python train.py --d_model=96 --moe_layers=[1, 2, 3, 4, 5, 6, 7, 8, 9, 10, 11, 12, 13] --n_head=3 --n_kv_head=1 --norm="rmsnorm" --attn_scale=0.177 --init="normal" --init_std_o=0.0 --schedule="wsd" --seq_len=1024 --steps=3029 --dataset="wikipedia_en"
Below are experts of layer 9 (counted from 0) of a mixture-of-experts language model. Rows are named router (the router's row for the expert), down (a neuron's output weights, with its number) and show model dimensions 0-95. Each number is 200 + 30 x the weight over its row's rms, rounded and kept within 0 to 999.
Before each expert's rows: "raises" lists some tokens whose logits its average output raises strongly, later layers aside. This comes from a sample of Wikipedia text that the model never trained on.

# expert 15
raises: "gh", "iam", "ow", "ley"
router,248,173,198,179,239,225,166,203,168,221,176,232,220,224,243,183,178,240,201,252,155,219,137,171,176,185,212,236,175,177,120,186,224,182,201,203,232,214,178,194,168,223,182,144,244,218,205,186,228,214,211,266,246,173,243,211,259,173,205,215,201,206,180,191,187,154,181,240,234,208,214,131,205,219,270,220,209,225,181,187,193,235,199,164,247,188,219,192,187,248,195,215,181,183,200,208
down23,205,211,226,180,206,187,224,172,177,176,216,144,231,187,174,163,175,164,170,162,149,205,200,228,206,234,183,194,212,236,213,221,206,180,229,215,235,165,245,152,165,210,226,184,224,125,216,207,251,226,182,161,161,214,209,180,217,173,173,212,214,155,187,215,173,272,210,233,160,181,228,192,235,228,199,241,185,209,188,233,180,272,187,201,151,235,145,160,200,162,218,139,192,228,184,199
down24,171,151,211,239,245,278,176,228,155,206,147,241,168,185,220,234,146,278,213,225,215,207,209,238,255,186,218,218,174,207,163,188,225,194,203,209,183,190,211,168,183,223,168,183,197,243,219,209,158,179,215,196,199,193,201,185,171,201,194,168,176,199,174,165,237,224,182,182,225,172,179,187,195,162,199,211,157,233,175,243,230,219,176,268,164,147,202,212,239,245,179,207,187,209,260,226
down25,188,184,228,228,159,196,264,287,230,186,218,220,230,226,244,179,228,185,200,206,249,196,177,219,179,182,218,199,197,218,117,195,187,221,222,210,199,171,226,210,189,219,223,202,178,213,238,225,204,200,193,211,187,182,168,163,141,203,168,228,204,160,173,209,234,140,177,219,203,217,235,124,191,185,229,200,245,258,213,149,248,229,206,172,223,172,229,226,202,226,186,145,218,225,226,224

# expert 2
raises: "ing", "aying", "et", "an"
router,233,145,218,232,195,172,169,192,169,194,193,185,192,158,167,219,240,206,221,202,235,171,182,211,185,210,101,208,208,218,240,233,178,200,135,219,169,198,192,214,226,150,159,193,171,214,221,217,175,207,172,233,212,198,156,129,211,208,169,179,190,210,264,159,211,149,191,196,236,225,204,160,185,153,156,191,198,186,203,205,166,182,212,165,221,173,242,249,182,245,203,206,252,182,235,221
down23,193,208,224,177,262,173,200,191,209,201,278,182,225,167,144,217,102,220,236,250,184,187,203,237,229,239,218,212,218,216,164,187,190,200,232,142,227,194,200,218,157,192,169,216,196,157,219,195,180,185,161,218,182,185,195,215,187,171,168,170,210,255,203,191,220,254,199,225,172,218,213,184,205,223,175,226,175,223,191,212,142,194,176,192,203,241,237,231,208,161,190,163,161,192,121,218
down24,227,218,201,218,214,208,210,288,157,190,172,214,122,250,215,234,194,216,173,194,157,183,181,256,200,166,223,215,222,199,226,200,211,187,180,178,193,139,244,190,229,220,167,225,178,231,218,220,211,234,205,210,164,151,238,202,191,191,195,212,180,204,214,170,235,205,182,203,198,190,178,232,156,213,214,256,143,228,172,272,208,152,173,188,239,188,202,214,187,232,264,256,175,175,208,222
down25,164,155,177,225,197,196,222,256,180,238,268,234,162,263,214,292,266,230,229,189,239,206,234,190,193,216,156,215,193,203,170,211,208,198,190,180,245,190,182,230,202,189,214,186,189,186,136,224,199,178,206,170,200,203,197,260,168,199,170,197,200,201,220,197,265,124,175,198,224,232,216,184,192,175,205,178,159,148,192,211,172,216,237,171,218,205,204,214,225,208,224,167,219,217,240,217

# expert 5
raises: "ance", "ary", "able", "t"
router,158,203,180,180,186,196,212,196,183,202,211,122,193,225,194,179,206,225,203,154,242,184,228,211,249,278,178,201,218,156,135,170,239,165,260,240,200,193,181,256,211,188,189,202,153,227,201,192,198,195,187,221,271,190,153,187,206,193,203,229,211,211,188,194,200,164,174,222,151,180,246,216,197,181,181,222,169,206,203,152,202,155,192,256,191,183,250,145,179,189,207,165,204,181,258,212
down23,240,222,205,196,188,182,235,190,154,218,219,206,243,199,207,148,134,177,180,225,185,213,234,182,198,244,156,172,248,218,247,181,191,192,158,221,217,184,214,163,182,248,159,243,234,187,189,211,168,216,194,159,158,202,197,182,157,241,186,175,202,221,222,240,207,236,200,173,199,151,219,244,185,229,186,195,180,184,265,236,169,211,261,195,162,197,212,163,210,160,128,142,176,201,180,191
down24,195,229,213,139,230,228,177,285,194,223,175,173,196,197,244,222,259,183,196,230,165,172,193,265,225,243,205,244,197,211,195,245,206,205,196,186,229,216,197,202,231,165,196,260,155,242,187,138,190,193,201,209,163,232,202,181,208,211,230,209,140,196,141,139,248,169,180,178,199,193,178,217,205,233,222,203,155,178,170,220,200,154,182,204,205,216,247,180,203,217,184,158,161,231,191,198
down25,194,221,171,190,221,166,191,247,215,246,243,227,184,243,174,238,209,198,205,183,196,189,172,217,183,186,184,208,188,243,201,195,217,204,206,178,195,203,205,130,195,249,203,209,181,249,157,190,230,231,181,170,200,191,142,158,154,186,174,149,157,186,187,152,275,138,205,163,179,219,196,143,172,162,189,145,175,220,218,218,212,176,196,154,243,168,236,217,189,209,240,180,207,223,261,214

# expert 13
raises: "aying", "isting", "ople", "om"
router,217,234,260,138,215,236,213,180,163,208,174,244,218,226,199,256,179,230,210,173,251,211,213,174,245,127,148,217,185,202,161,190,149,198,205,234,193,192,237,193,233,166,159,250,217,187,293,209,208,187,213,182,182,202,191,227,225,183,167,230,230,194,230,193,194,210,175,188,271,188,230,205,225,199,215,178,180,157,204,197,213,184,232,175,200,197,149,213,206,194,242,189,179,239,170,162
down11,169,137,217,164,211,176,183,183,219,178,224,196,213,216,208,235,269,160,157,230,165,211,201,217,235,190,191,152,193,212,164,220,246,186,210,245,208,211,181,194,213,203,175,213,198,207,188,202,203,198,145,207,180,222,209,190,221,203,285,162,173,190,181,172,158,263,117,245,166,216,187,193,190,188,184,190,202,262,214,159,140,244,230,212,125,223,202,174,224,198,215,207,216,191,187,218
down12,221,228,218,211,211,206,229,206,198,180,251,201,168,196,194,156,147,173,202,204,233,180,174,214,187,200,151,190,220,199,157,220,221,186,182,241,245,145,246,223,246,147,218,195,231,219,198,219,198,219,253,171,167,199,190,185,176,197,211,193,200,253,191,221,160,230,184,236,198,227,215,141,155,171,215,238,196,200,140,125,168,206,236,167,214,170,248,154,195,249,187,200,263,207,216,240
down13,151,164,191,172,211,159,193,154,246,162,209,192,203,174,255,204,222,168,192,192,201,208,182,135,171,208,143,169,221,210,205,179,188,181,183,200,228,224,160,158,191,269,235,175,187,161,187,172,188,239,162,204,245,222,136,185,191,196,216,187,192,249,183,181,117,242,196,194,183,149,193,195,198,232,256,154,224,228,171,170,235,215,158,209,211,172,211,177,187,220,208,217,250,194,200,193